config = dict(
    n_layer=10,
    d_model=160,
    n_experts=64,
    experts_per_token=2,
    d_expert=160,
    d_shared_expert=0,
    activation='swiglu',
    moe_layers=[0, 2, 4, 6, 8],
    router_score='softmax',
    normalize_top_k=False,
    routed_scale=5.66,
    balance_loss=0.0191,
    balance_bias=False,
    router_z_loss=0.001,
    init_std_router=0.00628,
    lr_router=0.00151,
    vocab_size=8192,
    norm='rmsnorm',
    norm_eps=1e-05,
    tie_embeddings=False,
    optimizer='adamw',
    lr=0.00236,
    beta1=0.9,
    beta2=0.99,
    batch_tokens=[65536, 131072, 262144],
    seq_len=512,
    train_tokens=865900000,
    steps=5784,
    dataset='wikipedia_en',
)
Below are experts of layer 2 (counted from 0) of a mixture-of-experts language model. Rows are named router (the router's row for the expert), gate (a neuron's input weights, with its number), up (a neuron's input weights, with its number), down (a neuron's output weights, with its number) and show model dimensions 0-159. Each number is 128 + 32 x the weight over its row's rms, rounded and kept within 0 to 255.
Before each expert's rows: a language model's description of what the expert responds to. This comes from a sample of Wikipedia text that the model never trained on.

# expert 31
It responds to: Opening letters or pieces of proper names, especially Y, Gr, pr, New, University, as in "Y-itzhak", "Cy-pr-us", "New York".
router [ 92  81  94 137 162 128 138 121  90 164 108 152  91 163 160  80 166 118 120 154 157 151  91 131 132  89 120  98 172 116  85 160 143 123 167 121 149 100 135 125 138  82 140  86  91 128 163 158 153 107  98 127 156 161  41 152  47 132  95 100 125 168 133 164 172 189 129 113 160 126 136 113  64 165  92 168 142 121 118 158 122 104  74 135 136 123  86 157 113 107 101 189 150 105  48 129 163 141 119 124 118 177  75 107 119 141 119 100  81 182 125 128 126  85 154  67 122 155 125  97 166  69 144 129 116  82 153 151 147 126 179 173 108 130 109 104 171 121  73 120 128  67 137 157 105  88 150 193 133 140  91  91 195 138 132 179 140 112  90 105]
gate1 [146 171 129 164 153 145 127 164 126 132 120 191  51 177 114  95 112 128 128 169 178 114 148 118 163 107 180 118 188 158 114 120 143  86 125 124 126 105 177 141 155 183 126 129  94 101  37 147 134 146 106 148  50 105 129 127 107 200  92 198 140 110 132 186  99 168 107 146 150 145 120 136 131  84 120 149 130 160 132 124  43 163 170 121 138 158 127 148 140 108 113 114 103 128 161 167 138 196 167 128 131 148 182 107 127  86  98 115 122 147 162 135  99 146 138 159  76 111 137 132 146 166 110 152 100  66 113 115 119 169 167  67  65 146 153 142 145 132  70  84 155 152 183 137  70 110 162 126 126 113 134  76 105 113 115 160 125  66 110 137]
up1 [ 66 128 141 131 111 146 154  93 127 123 162 174 151 155  84 121 112 142  94 112 125  80 113 116 123 144 102 134 106 106 181  97 134 155 121 166 128 162 160 140 125 127 129  82 149 123 191  82 140 114 129  62 173 101 111 180 105  90 103 154  96 194 122 106 124  79  86 125 138  50 143 109  72 149 122 162 115 131  71 115 126  97 153 187 100 112 107 111  74 145 122 101 122  62 142 117 123  74 119  81 120 117 132 133 125 142 128 154 153 134 125  33 156 149 109 124 128 155 136 123 152 162 125 106  83 117 156  94 149  83 125 157 130  96 172  89 102 177 115  65 191 130 112 114 173 100 120 113  86 135  75 179 104 167 147  83  25 144 177 112]
down1 [176  65  94 115 108 108 133 151 155 106 142 103 202 103 122 135 146 132 136 120  89 122 110 158 108 130 133 112 184 186 119 123 130 143  61 120 178 103 118 121 127  85 140 131 164 102 179 128 145 104 213  98 102 210 157 170 164 142 127  77 167  50 148 158 177  53 150 169 168 135 122 119 183 154 145  98 155 173 135 170 127 124 152 175 104 121 102 108 140 124 132  94 168 160 139  97 164 130  83 109 155 213 101 147 145 122 175 103  88 120 106 101 151 144 115 128  77 134 136 110  85 127 136 120 113 131 125 119 103 130  94 100 150  78 132 110  96  95 183 189 145 118  88 128 131 141 146 113  87 100 111 160 118 147 148 188  65 144 108 184]

# expert 11
It responds to: First pieces of capitalized names and foreign words split into subwords, such as de, Cl, Sant, Os, Comp, plus chronology in infobox titles.
router [141  58 119 146 177 162 155 147  63 152 129 151  91 143 147 100 162 140 146 177 133 156  89 103 147 104 118 124 163 141 126 177 117 143 115 145 185  98 141 166 156 116 116  89  57  60 169 172 167  93 141 108 122 166  96 107 116 123 107  66 153 142 121 125 143 129 136 131 123 129 113 128 137 156 116 162 137 105 130 136  75 100 106 107 171  36 125 197  89  99  86 143 163 112 106 169 136 147 117 153 119 194  94 110 157 161 122 126 102 179 107 139 115 117 148 107  95 142 154 135 136 110 147 113 110  94 134 188 140 104 143 180 125 132 127  96 161 118 112  86 115 115 104 146  87 116 186 172  80 168  92  86 217  72 184 179 165  72 138  88]
gate2 [167 126 126 171 141 150 153  86 129 130  96 165 118 138 153 101 137  51 136 109  81 131 127 112 124 130 137 122 101 123 164  67 155  70 145 131 106 119 109 181 134  74 108 114  50 122 111 113  82  94  74 176 171 132 142 173  99  89 148  61 176 125 160  89 136 149 129  99 123  95  77  86 122 155 129 171  68 164 122 126 137 172 141 129 141 112 156 101 122 113 160  92  81 131 124 167  72 132 148 101 112 173 178 103 119 137 112 120  72  95 126 161 161 169  77 165  60 118 161 116 159 124 128 120 115 192 174 185 129 118 155 112  78 104 142  83 153 120 129  95 103 139 105 120 139 125 142 139  93 183 135 206 200 107  88 128 113  91 178 105]
up2 [175  63  80 142 105 162 107 163 186  97 112 120 151 139 149 137 141 175 142 121 115 134  56 131 103 138 105 174 134  77 134 122 129  64 151 137  80  89 121 122 165 114 111  99 115 149 158  96 117  90  77 109 151 105 130 171 104 154 199 142 183  74 164 100 199 100  89 122 145 109 121 223  79 172 160 180 132 158  99 162 156 170 121 163 138  99 158  61 111 112 149 141  99 149 145  62 119 117 125 182  83 177 148 205 153 151 127 107 136 149 129 124 175 150 131 123  64 124 127 107 155 144 151  85 169 130 170 116 158 121 145 120  88 100 133 153 168 146 130 110 140 158 108 126 144  90 144  99 129 159 128 133 147 105  82 142  62 146 115 143]
down2 [166 123  97 151 115 104 125 153 105 124 142  76 152 179 144 120 142 105 139 115 168 125 134  49 128 158 158 172 130 128 120  94  90  96 143 125  75  99  92 139 179  86 153  63 106 138 101 149 114 109  88 183 148 101 106 120  98 158 154  98 158 129 131 136  86 144 169 139 115 131 109 121 131 108 180 167  74 219 121  95 151 165 142 156 133 157 232 115 184 102  74 137  77 159 172 164 151 148 121  93  90 148 122 127  81 147 118 168  56 128 143 158 150 193  34 140 129  70 122 127 138 141 105  99 170 144 136  96 127 119 155 114 128 144 139 137 129 121  82  74 179 141 109 129 173 161 174 145 166 149 177 113 139  82 139 130 126 133 104 133]

# expert 29
It responds to: Relative pronouns which and who, plus adverbs and nouns after the or a comma, such as up, well, near, ice, Dr.
router [ 95 105  95 149 126 165 159 134  82 151  93 148 119 137 138 108 110 107 113 184 118 131  98 158 157  97  70  97 164 113 126 158 182 127 191 124 162  98 101 195 182 116 151 108 105  90 122 128 174  83 102 109 115 155  90 148 104 105 134 106 145 203 109 175 191 123  95 136 135 125 141 157  86 189 126 160 144 126 128 177 138  91  78 121 147 118 140 183 122 120  92 179 168 103  75 169 157 154  84 185 154 138 101 103 164 163 115  68  71 161 107 154 146 105 113 114 127 181 115 114 165 105 110 122 105 141 170 149 118 128 166 143 102 121  84  50 181 119  77 109 111 106 118 146  79  68 150 155  68 138  71  99 143  95 149 150 110 126 142  91]
gate2 [ 81 114 141 123  82  90 177 110 146  93 125 189 118 149 144 127  89 143 175 106 156  75 159 151 155 112 154 145 123 141 134 160 170 136 145 133 158 143  88 156 137 112 126  85  87 129  97 146 140 177 146 150 130 127 124 109  59 158 131 135 148 191 140 158  81 167 112 170 109 217  94 163  98 127 124  97 151  83 133 112  97 142 143 111 124 144 120 108 182 148 103 144 127 113  95 130 129 144  86 104  70 128 140 132 110 162 101 131 101 136 157 118 131 103 124  83 140  69 147 128 141 157  98  55  80  87 130 126 106  52 176 176  87 163  45  92  55 110  88 110 215 164 145 209 146 120 129 110 183 154 123 145  89 126 150 117 111 152 125 150]
up2 [164 169 141 163 112 154  85 191 133 157 131 127 177 156 151  80 143 100 121 114  96 157 156 133 167 187  96 125 134 102  87  90  40  76 145  68 138  82 149 109 167  89 102 175 163 129 150 124 132  63 113  85 148 155  96 118 183  99 144 114 116  88  62 144 212 165 122 129 163 109 132 125  87  93 108 149 153 109 113 150 137 110 102  79 137 121 142 133 105 107 152 113  87  81 159 161 161 126 191 197 126 156 127 114 187 104 154 170 152 153 110 196 148 153 159 118 141  96 163 101 105 113 166 164 162 176 143 135 101 154 130  85  58 109 138 191 175 139 179 130  94 115 116  99 126 124 163 150 131 109 117 122 153 144 147 118 138 110 104 127]
down2 [175 100  68 104  83  90 130 151 138 116 138  52 139 133 140 135 135 137 129  94 101 140  58 123 150 127 131 138 183 116 128 120  55  84 134 156  95 177  94 145 156 128 133 132  70 100 114 108 154 102 106  83  77 134 157  54 143 155 131 113 121 145  64 169 139 146  99 172 137 202 125 101 130  87 138 180 103  76 119 117 100  86  94 126 112  61 103 109  50 124 134 138 119 169 189 140 112  97 120 147 128 216  99 128 126  83 131 164 184 130 105 100 101 115 129 121 129 156 128 106 122 211  98 142 174 106 173 144 103 134 119 141 140 136  94 143  68 179 112 127 128 134 137 110 118 126 146 167  68 108 131 166 128  97 185 105  91 154 114 161]

# expert 3
It responds to: Capitalized month names and In, plus first pieces of capitalized names in tables, lists and citations, such as May, As(man), Don(nedieu), McC(arthyism).
router [ 77  99 127 158 114 156 147 161 105 164  89 149 136 151 138  90 121 141 116 172 170 168  83 118 132 140 108  99 145  84  97 191 106  91 166 102 179 115 134 135 170  88 109 132  94  99 142 138 134 104 118 124 125 176  93  99 108 120 125 104 115 165 120 138 154 155 156 124 158 117 140 129  72 181  93 143 156 121  68 160 120 112  85 139 154  67 106 142  96 105 107 197 147  74  74 185 163 124 110 134  96 125  73  56 158 152 105 126 114 132 108 156  88 112 137 126  88 158 130 111 172  69 166 106  62 142 158 137 149 100 183 140 106  91  89  66 139 139  86 117 129 126 137 193  72  87 191 173 113 153 119 102 193 101 198 144 149 100 112 104]
gate13 [ 98 110  64 145  84  83 112 124  66 126 155 165  81 156 159 144 132 136 102 145 155 105 112 147 124 119  94 116 122 155 168 190 117 133 163  96 135 133 102 107 177  95 113 109  75 157 132 170 194  98 105  98 160 127 104 117  99 163 153  36 162 153 127 132 127 110 120 127 140 155 123 144 154 169 104  99 144 135 111 124 151 127  66  93 148  78 133  97 180 159  65 155 139 124 113 137 125 104 148 118  99 153  52 101 215 132  52 112 134 108  77 152 129 109 100  71 128 181 140 125 116 116 172 127 129 143 131 136  70 134  98 102 158 174  57  83  79 155  91 124 104 141 184 174 107  78 133 111 137 149 123 147 130 115 150 123 192 122  66 127]
up13 [ 84 145 124  88 105 113 103  92  58 125 182 182  99 173 151 169 150 161  95 144 136 120 111 142 100 126  73 139 104 167 166 196 102 146 178 127  78 170 134 112 172 101 100 130  97 144 117 145 143 116 148  89 144 101  99 135  99 181 134  91 129 131 151 128  95 120  86 133 153  82 148  94 192 159  85  68 131 153 130 154 151 142  61  79 119  74 128  82 176 179  60 153 123 157 172  99 103 121 162 120 111 117 115 101 169  98  78 104 148  80  64 150 153 149 100  83 148 186 131 156  89 141 138 122  95 110 131  99 119 154  87  90 140 191  66 117  99  97 141 132 108 157 187 162 138 106  89 100 156 126 132 140 131 143 127  95 176 132  99 158]
down13 [127  71 112  79 211 125 115 125 124 175 170 109  80 120 103 148 100 154  92 103 151  70 113 126 109 133 148 147 105 130 125  65  90 126 168  81 146 119 172 131 144 112 126 192 115  79 117 158 136 221 141 160 127  90  89 162 136 158 143 183 108 130 120 152 108  91 145 148  59  77 153 148 103 154 193 149 117  98 124 154 108 168 134 166 111  89 124 106 124 182 114 167 138 149  99 108 136 117 130 113 153  88  87 135  64 126 138  65 178 101 140 185 113 172 179 159 146 107 101 184 131  72 141  99 184 166  92  91 112 142  79 135 108 149 155 135 106 155 119 137 120 125 187 133 125 154 130  87 162  78 139 138  91  97  79 108 164 137 146 103]

# expert 2
It responds to: Opening pieces of split words, especially consonant starts like sl, ro, th, Sch, tr, as in slipped, roots, thrown.
router [117  57 144 179 145 147 149 110  78 186 124 149 114 175 164 116 166 108 151 164 129 173 111 135 127  83  99 135 128 106  87 138 161 117 140  98 145  90 115 141 182 101 153  61  92  71 114 114 163  69  80 156 152 151 107 122 138 100 134  87 116 177  81 150 147 139 132 184 172 147 171 115  94 126 118 152 174  78  55 161 142  53  92  99 141  51  88 155 115 125 121 139 175 136 108 156 143 120 118 154 115 156  99  98 176 144  79 109 103 134 131 168  96  97 103 129  69 147 155  69 195 103 136 115 134 102 174 166 118 115 166 159 156 128 106 127 107 167 113 102 117 123 118 152  97 113 160 157  84 150  89  56 174  88 141 166 129 135 118 131]
gate44 [142 130 112 128 106 130 139  44 145 165 116 100  92 175 150 123 156  64 116  92 164 198 108 122  96 173 119 115 132  56 109 102 117 105 183 143  96 116 113 181  80  95  66 105  54 115 104 157 152  83 131 114 147 156 110 128 107 130 130 149 141 124 122  82 113 165 122 134 164 156 167 168 100 184 147 204  77 130 150 111 111 108 101 160 101 101 178 195 152  96 136 190 158  74 171 127  50 107 148 133  55 121 142 175 139 156 153 142 112 100 121 115 118 122 140 163 169 115  98 122 169  92 140 183 161 156 152 108  81 172 167 165 108 109 149 131 127 126 154 109 137 143  96 150 155 132 131 142 139  91 156  98 159 107 179 181 116 122 120  98]
up44 [ 94 126 158 110 143 105 138 186  80  96 134 130 148 132 125 174  69 149 124  95 111  48 137 111 134 125 140 131 104 179 155 168 156 154  54 181 169 131 103  87 172 175 152 112 160 110 155 156 110 154  95 155  77 145 134 167 128 102 141 130  88 145 141 174 186 138  76 106  53 128 109  94 132  79 107 117 152 134 113 147 154 153 128 122 114 132 123  78 107 167 123 116  79 165  99 171 163  47 107 108 129  60 124 127 117 130 141  96 137 130 109 160 146  71  73  99 119  88 153 180 135 163 124  81 110  71 129 154 184  97 107 110 146 123 101 143 139  99 115 153  66 109 123 107 100 166 126 138 163 135 110 188 160 145  77  66 170 130 162 174]
down44 [118 121 118 176 163 134  82 106 146  92 162 173 191 125 145 119  91 110 164 161  82 131 167 168 186  76 105  86 142 123 140 142 102 144  92 177 138 109 104  68 147 109  82 110 110 101 157 117 112 127 112 192  91 141  99 150 162 170 151 128 140 160 141  96 137 104  93 115 154 126  77  95 109 183 128 157 177 125 130 112 127 139 123  82 138 139 101 105  85 101 123 157 111 151   8 139 162  86 150 122 190 123 173  96 126 173  95  84 115 207 117 150 141 151 110 176 132 191 131 126 143  82 125 106  97 135  98 182 164 142 127 115 160 115  82 145 112  78  97 136 111 118  76 164  98 114 104 143 165 145  90 148 158  59  92 107 130 135 170 159]

# expert 18
It responds to: Word-start pieces in names and verbs, especially States after United, plus role, play, reb(uffed), Az(ucena), Pan(handle).
router [136 117  80 159 162 149 173 138  70 186  83 161  94 142 146  96 144 125 134 153 117 146 101 123 131 110  79  97 137 133 128 140 142 129 154  68 170 131 122 148 175  81 118 127 134  97 126 153 146 101  97  92 137 142 133 133  82  94 127 113 113 136  94 180 194 170 129 169 159 141 152 166  91 137  73 161 130  89  40 152 132  90 134 128 145  91 119 192 103 140 134 172 165  81 126 157 115 114 109 158 138 153 123 132 161 159  60  98 123 153 120 109 127 126  98 108 115 163 160  67 113  55 130  97 135 118 182 199 152 113 185 174 101 135  87 105 183 172 101  89 130 118 116 158  74  91 156 140  77 194 127  75 135 130 170 170 132  70 108 112]
gate1 [154 146 132 114 137 142 129 141 110  94 165 119 120 126 149 116 162 130 164 155 106 187  37 135 112 120  54 175 145 123 125 145 125 103 161  99 175 145 126 167 109 101 135 141 124 130  85 182 114  92 138  56 132 149 114 188 153 124 146 102 131 139 103 128  90  94 125 187  90 149 183 141 150 140  93 147 175 126 170 160  83 122 203 136 103 166 174  77  95 108 166 142 181 147 164 139 133 141 143 117 129 102  86 134 125 174 149 119 137  96 149  82 219  76 165 167 123 162  82 103 133  96 116 127 138 113 185 135 159 141  68 161 110 117 144 166 124 113 139 108 160  44  97 160 164 118 180 170  71  69 138  84 148 131 121  99 133 126 151 104]
up1 [158 174 162  54 127  78 145 141 224 233  97  96 140 158 127 147 135 134 126 119  93 116 166 105 155 146 122 121 111 122 169 127 120  83 100  98  91  84 141 121 102 147 106 132 122 141 146  90  77 163  97  73 108 114 113 108 148 147 136 145 102 108 130 139 147 141 109  98 172 108  77 153 115 182  68  70 140 102 123  99 124 137 164 112 100 140  92  79  85 170  91 196  97 139 112 153  88 169 166 142 129 175 122 105 141 133 107 171 139 152 119 152 101 129 129  66 155 160 165 105 145 127 171 112 114  62 137 140 115 106 182 106 169 147 159 166 127 147 123 162 160 162 148  80 162 150  67  89 184 166 159 125 147 141 111 158 156 138  91 189]
down1 [ 41 133 151  82 129 100 189  86 108 126  92 146 120 148 128 127 112 139  82  62 137 146 148 124 194 113 130  79 157 119 136 135 143  97 115  74 165 143  95  91 165 141  74 129  97 117  84  65  88 142 104 105 128 158 115 179 117 126 163 116 166 152 115 129 138 131  85 188 124 141 105 137 161 151 100 123 176  46 118  61 127 114 166 146 134 163 108 147  88 134  89 121 210  85 139 100 149 150 112 191 133 118 116 149  64  99  91 106  92 131  65 103 120  96 115 147 119 122 159  41 149  91 131 107 120 107 122 134 152 116  87 221 120 122 105  95 131 131 153 155 155 153 142  72  86 145 139 118 119 111 108 154 123  87 126 171  93 133  96 143]

# expert 21
It responds to: Articles and determiners opening a noun phrase after is, was, as or of, such as a, an, the, one, another.
router [122  95 108 143 123 142 126 121 120 148  98 141 114 125 156  91 135  68 120 142 160 183  80 118 140 121 112  96 139  85 120 156 139 118 159 103 142  94 140 180 142  51 133  52  40  76 165 180 159  71  95  99 108 146  98 107  95 103  94  78 113 194 102 154 143 131 133 153 177 142 124 137  55 139  63 151 148  81 107 130 119 107 120  97 148 117 126 176  74 111  82 165 146  90  63 159 169 171 129 141  98 166 100  62 161 186 110 113 107 137 132 130 138  94 139 113 100 140 170  96 172  86 164 111 121 120 133 135 145 103 125 132 130  96  60  89 149 141  86 109 113  96  96 167 107 100 162 154 109 131 103 112 138 119 189 178 148  90  93 104]
gate1 [145 123  91 144 101 135 143 188  99 192 110  99 206 148 101 107 176 145 166 113 104 135  90  91 129  63  93 159 149 139 120 147 173 127 168 123 131 162  96 123 106 114  82 110 111 134  97  99 141  88 115 157 103 132 125 168 124 116 107 127 178 142 131  98  54 190  86 122 109 151 157 101 129 182 122 196 148 169 127 207 134 177 112 144 107 124 159  88  79  74 137 118 109 102 194 127 173  93 140 189 168 134 131  94  67 137 116 162 143  64 104 106 120 136 129 109 132 130 121 148 133 142 153 177 127  78 121 159  88 208 111 114 158  95 126  86 124 149  73 128 149 131 107 140  59 133 125 171 114 100  72 152 147 149 135 148 146 115 190 130]
up1 [104 119 129 130 172 104 152 135 142  87 130  61 161 107 102 129 185 151 150 123 160 126 147 110 197 107 144 147 139  98 119 144 128 118 122 124 135  92 118  71 101 154  90  87 122 175  97  64 102 117 215 151 121  84 138 169 112 138 168  88 136 127 147 105 156 123  96 147 122 185 142  68  90 113 138 172 150 144 124 137 137 135 150 129 143 176  94 128  76 179 194 100 107 148 100  81 114 155 191 147 133  83 177 165 141 103 125 140 108 101 126 152 166 202 125 182 174 156 164  98 132 142 148 122 160 171 126 117 108 108 102  93 101 147 110  47 175  68 159 118  68 135  88 125  87 113 137 126 118 104 119 118 131 155  35 163 133  91 155 161]
down1 [181 149 144 136 119  83 124 119 115 113 124 127 135  94  99 107  39 114 145 140  86 160  99  99 104 151 108 131 117 156 118 114 106 141  89 123 108 127 150 162 121 171 132 130 119 159 115 103 113 116  66  67 127 165 153 114 143  51 183 123 104 131 189 123 135 109 165  83 121  92 132 109  75 166 146 131 139  99 100 141 177  92 197 206 157 155 147 188 127 115 147 106 100 167 105  55 120 153  65 131 103 110  45 156 130 145 131 141 147  81 128 168  91  80 163 166 117 100 137  64 123 141 135 137 126 168  93 159 135 111 156  98 194 129 132 137 105  84 127 165 120 192 130 119 123 153 179 101 185 106 148 108 105 119  79 112 182 146 137  71]

# expert 6
It responds to: Word-initial pieces or short common nouns after articles, often lowercase: squ(atters), j(uried), Park, station, storm, letter.
router [ 92 122  95 178 138 164 129 125  76 165  77 163 138 157 140 110 158  97 146 165 132 141 105 133 149  93  65  99 148 114 147 148 156 130 124 120 179 141  81 158 181 111 100 103 113  87 113 174 173  86 114  98 137 153 133  99 110 101 126  82 116 178 108 120 131 163 142 163 153 118  69 125  84 125 107 148 193  83  99 128 108  55 100 133 128 103 147 178  85 119  86 184 159 100 108 146 122 156 120 162 128 198  61 118 177 174 103 129  96 141 128 155 113 143 100  85 121 144 127  64 118 102 132 147 109 128 165 182 158 131 158 150  75 143 102  86 134 173  92  71 137  75 106 131  76 105 184 126  78 186 120  77 142 108 195 168 116 118 112 124]
gate1 [ 99 138 159 105 134 134 114  86 125 173 106 129 107 148 126 125 139 145 171 134 105 130 107 120  88 138 106  61 178 106 117 102 182 176 127 183 132 124 126 152 114 188  90 111 138  75 128  89 163  69  78 116 165 159  91 115 104 105  76 168 155 198  79 134 162 141 101 113 101 131  71 141 137 140 146 160 167 160 112 105  66  91 156 125 112 130  76 160 123 156  81 126 125 154 135 112 138 141 133 173 152  56  99  56 101  50  96  78  78 134 126  95 123 130  78  53 144 176 122 133 105 109 124 150  86 150  60 135 138  86 191 128 142 129 135 163 157  87 133 137 118  55 147  94 130 159 103 170 121 126  93 102 146 113 162 159 134 104 139 155]
up1 [156 112 148 111  81  80 143 148 150 131 146 113 120  84 122 147 112 118  72 157 109 141  97 130 158 107 228  79 122  91 152 136  52  95 163 112 129  84 183 138 137  90 134 118 115 150 129 170 139 163 109  96  68 108 155  80 129 137 179 116 108  78  94 142  83 106 141 157 129 131 165 116 174  92 133 152 109 132  81 118 112 176  73 120 105 177  90  79 172  87 143 129 129  91 148  84 133 100 189 110  88 141 155 166  60 197 149 165 180 127 109 119 154 138 115 133  82  95 133  95 141 172 130 141 128 101 156 162  99 144 119 100 168 130 118  72 120 173  90 175 147 159  59 144 162 115 144 110 107 194 163 127  93 142  84 127  97 158 152 143]
down1 [131 136 174 166  88 111 121 126 134 121  84 102  96 169 174 132  98 108  76  68 132 201 162 187 127  95 164 167 160 118 138 156 148 125 132 114 171  73 140 125 148 150 169 105 120 155 146 167 142  74 153 100 107 131 100 101  79 155 119 104  58 186 139 144 102 125 124 107 131  90 103 143  66 132 121 134 100  35 106  93 151 180 118 122 154 197 101 109 136 122 153 128 123 144 139 126  83 133 168 141  64 147 138 129 100 128 162 149 142 121 168 114 106 138 144 144 142 163 146 110 153 144 141 129 116 134 168 165 179 110  76 103 138 129 177  89  84 184 104 141 149 111  47 150 136 134 139 116 131 188 156 206 175  47 131  93  84 150 140 123]

# expert 34
It responds to: Capital initials and first syllables of personal names, especially K, Leg, Sy, D, from Asian, Filipino and other non-English names.
router [104  90  93 149  94 167 155 122  77 170  94 150 147 179 152  88 162 108 117 141 170 157 109 113 134  83 108 129 185 124 123 159 133 107 140 104 170  74 126 142 139  55 110  96  52 101 120 164 174  79  88 130 122 135  80 114  61 116 101 111 126 139 106 122 170 140 118 115 172 166 140 147 116 141 132 191 151 120 108 153 148 108  99 110 183  91  90 179  88 104  74 143 154  64  95 133 168 138 118 157 140 154 109 124 168 124 113 123 115 150  94 185 128 122 110 106 106 116 166 106 182 123 130 147 102 107 178 147 141 106 159 206 102 139  83  98 135 154 101  80  80 139 105 143  86  73 138 199  75 138  97  82 200 134 161 139 131 115 103  85]
gate3 [105  75  88 115  95 145 159  69 121 196 125 107 108 187 143  90 118 127 148 150 135 102  69 121 128 142 135  64 147 153 114  83 139 167 102 103 112 161 151  92 114 107 147 145  56 103 150 141 129 128 110  54  82 147 176 119 192 126  87 138 130 198 135 118 186 166 190 124 123 135 115 185 118 145 147 120 100 141  96  92 107 123 143 109 137 131  99 135 134 130  75 153 197 109 127 122 181 158 165 151 103 188 126  60  97 129 115  75 132 137  91  88 128 107 157 108 169  82 139 146  92 159 117 127  96 124 165 155 144 162 135 142  63 127 120  99 137 140 140  70 193 127  68 121 131  89 170 171 150 167 126 127  89 126 162 193 113 121 108 161]
up3 [ 98 140  87 115  96 150 159  69 141 186 166  62  98 183 115 130 145 156 150 120 121  99  79  91 126 154 155 103 135 167  75  88 123 181  79 122 119 204 179 100 119 174 135 171  94 145 124 103 122 146 140  44 115 130 198 131 143 133  70 147 131 160 157  87 170 147 203 112  98 140 140 132 152 131 156  98 113 173 118  73  93 157 160 123 118 143 123  84 154 176  94 152 118 139 148 121 183 169 165 163  74 175 111  88  90 102 138 101 150  95 102  65 154 142 128 145 171  93  95 155 105 153  89 130 133 166 111 137 179 148 140 133 117 144 130 123 142 122 160  94 158 167  90 100 137  91 151 147 161 151 111 141  62 142 112 165  99  94 142 164]
down3 [164 116  75 106 158 148 108 190 108 120 125  95  59 140 162 140 142 135 139 161 181  85 142  87  67 140 178 160 144  90 116  93 117 149  61 159  85 116 124  79 144 188 127 153 109 132 132  70  89 147 144 130 164 113 126 111  74 126 176 133 163 144 141  68 153  78 183 105  73 118 151 168 104 120 123 126 123 121 103  73  82 141 180 143 171  93 169 124 142 121 113 183 119 182 126 180 123 161 179 152 186 149 130 116 148 113 119 147 164 106  83  85 139 160  80 144 160  81 106 126 100 173 125 109 115 151 120  87 127 110 138  80 144 106 112 149 172 136  99 173 110 201  93 200 100 142 120 187 110 117 122  89 127 151 122 158 124 110 162 127]

# expert 28
It responds to: Middle and final pieces of longer words and names (caus, infl, -ović, -idae, -ons), plus the conjunctions but, though, where.
router [127 114 121 127 149 136 130 135  86 121 137 165  90 142 147  99 103 110 132 134 160 146  63 164 161 105  50 109 140 132 138 183 145 151 179 142 154 107  92 116 186 105 142 136  75 111 119 139 176  70 111  98 127 154  95  89  88  97 122 109 124 183  88 174 177 155 132 152 154 175 105 141 114 146 137 155 162 128  98 146 126  55  92 107 137  61 117 141  88  96 106 180 159 107 127 201 152 102 154 139 109 171  87  96 147 171  93  90  85 157 168 196 101 100 118 111  55 197 178 110 151 148 121 101  97 105 162 167 155 154 140 170 134 118 131 112 155 138  73  77 122 113 117 157 105 103 155 169  92 142  70 128 147 140 141 167 170  87  95 100]
gate1 [124  97 155 115 188 133 106 202 133 161 124 142 132 178 174 135 141 124  97 128 169 167 121 165 107 100 140 135  86 127 155 110 139 122 116 109 128 140  41 114 153 141 107 125 105  95 109  89 129 130 157 125 156 122 106 138 104 154 160 113 131 121  58 134 167 151  56  93 114 109 130  27 172 132 131 138 112 108 126 137 117 115 102 107 112 164 137 151 121  14  74 146 200 148 126 132 173  55 148 165 153 121 159 176 178 172 124  98 144  72 150 151  71 106 129 111 102 150 128 148 106 165 173 126 135 121 100  74 128 120 158  82 106 138 188  94 134 139 114 113  92 146 102 175  97  91  52  91 125 180 103 137 140 119 109 157 159 129 158 140]
up1 [114 166 124 143 100 188 113  93  90 163 155 121 164 124 128 106 154 119 124 133 148 136 118 126 128 154 149 118 155 149 145 101 115 154 118 157 136  69 160 126 138 154  92 137  61 139 138 117  79 121 154  99 140 133  87 162 133 136 112 175 134 117 208 157  74 152  53 228 141 168 153 159 124 169 156  99 127 131 164 186 114  74 117 107 128  93 149 115 133 149  88 123 129 182  97  56 160 105 109 116 105 191  96 151 176 148 101 134  95 114 138 177 157 124 160 149 166 158 168  83 121 100  44 129 111  72 137 123 154  85 104 146 175 144 118 134  89 123 100 183 177 132 168 122 145 111 134  96  99 100 142 105 170 163 215 108 128 157 178 115]
down1 [155 118 150 145 152 108 105 123 191  70 106 130 102  98 112 120 122 111 169  65 106 141 136 103  98 132 140 158 183  87 144 126 106 151 190 101 111 141 169  71 158 162 109 126 165 103 136 115 111 124  77 130 156  96 121  90 121 138 120 160  79 149  80 181 154  71  73 152 135 110  86 136 106 116 191 133  97 100  71 135  65  68 104  92  78 123  90 102 118 175 159  96 143 147 121 112 176 152 155 133 117  96 105 143  89  77 149  96 100 119 112 100 125 147  95  24 100 141 165 140 128 163 149 151  77 134 150 157 103 171 159 139 165  99 120 151 136  97 187 115 133 187 108 144 140  88  66 112  81 109 158 117 176 131 115 135 124  55 140 146]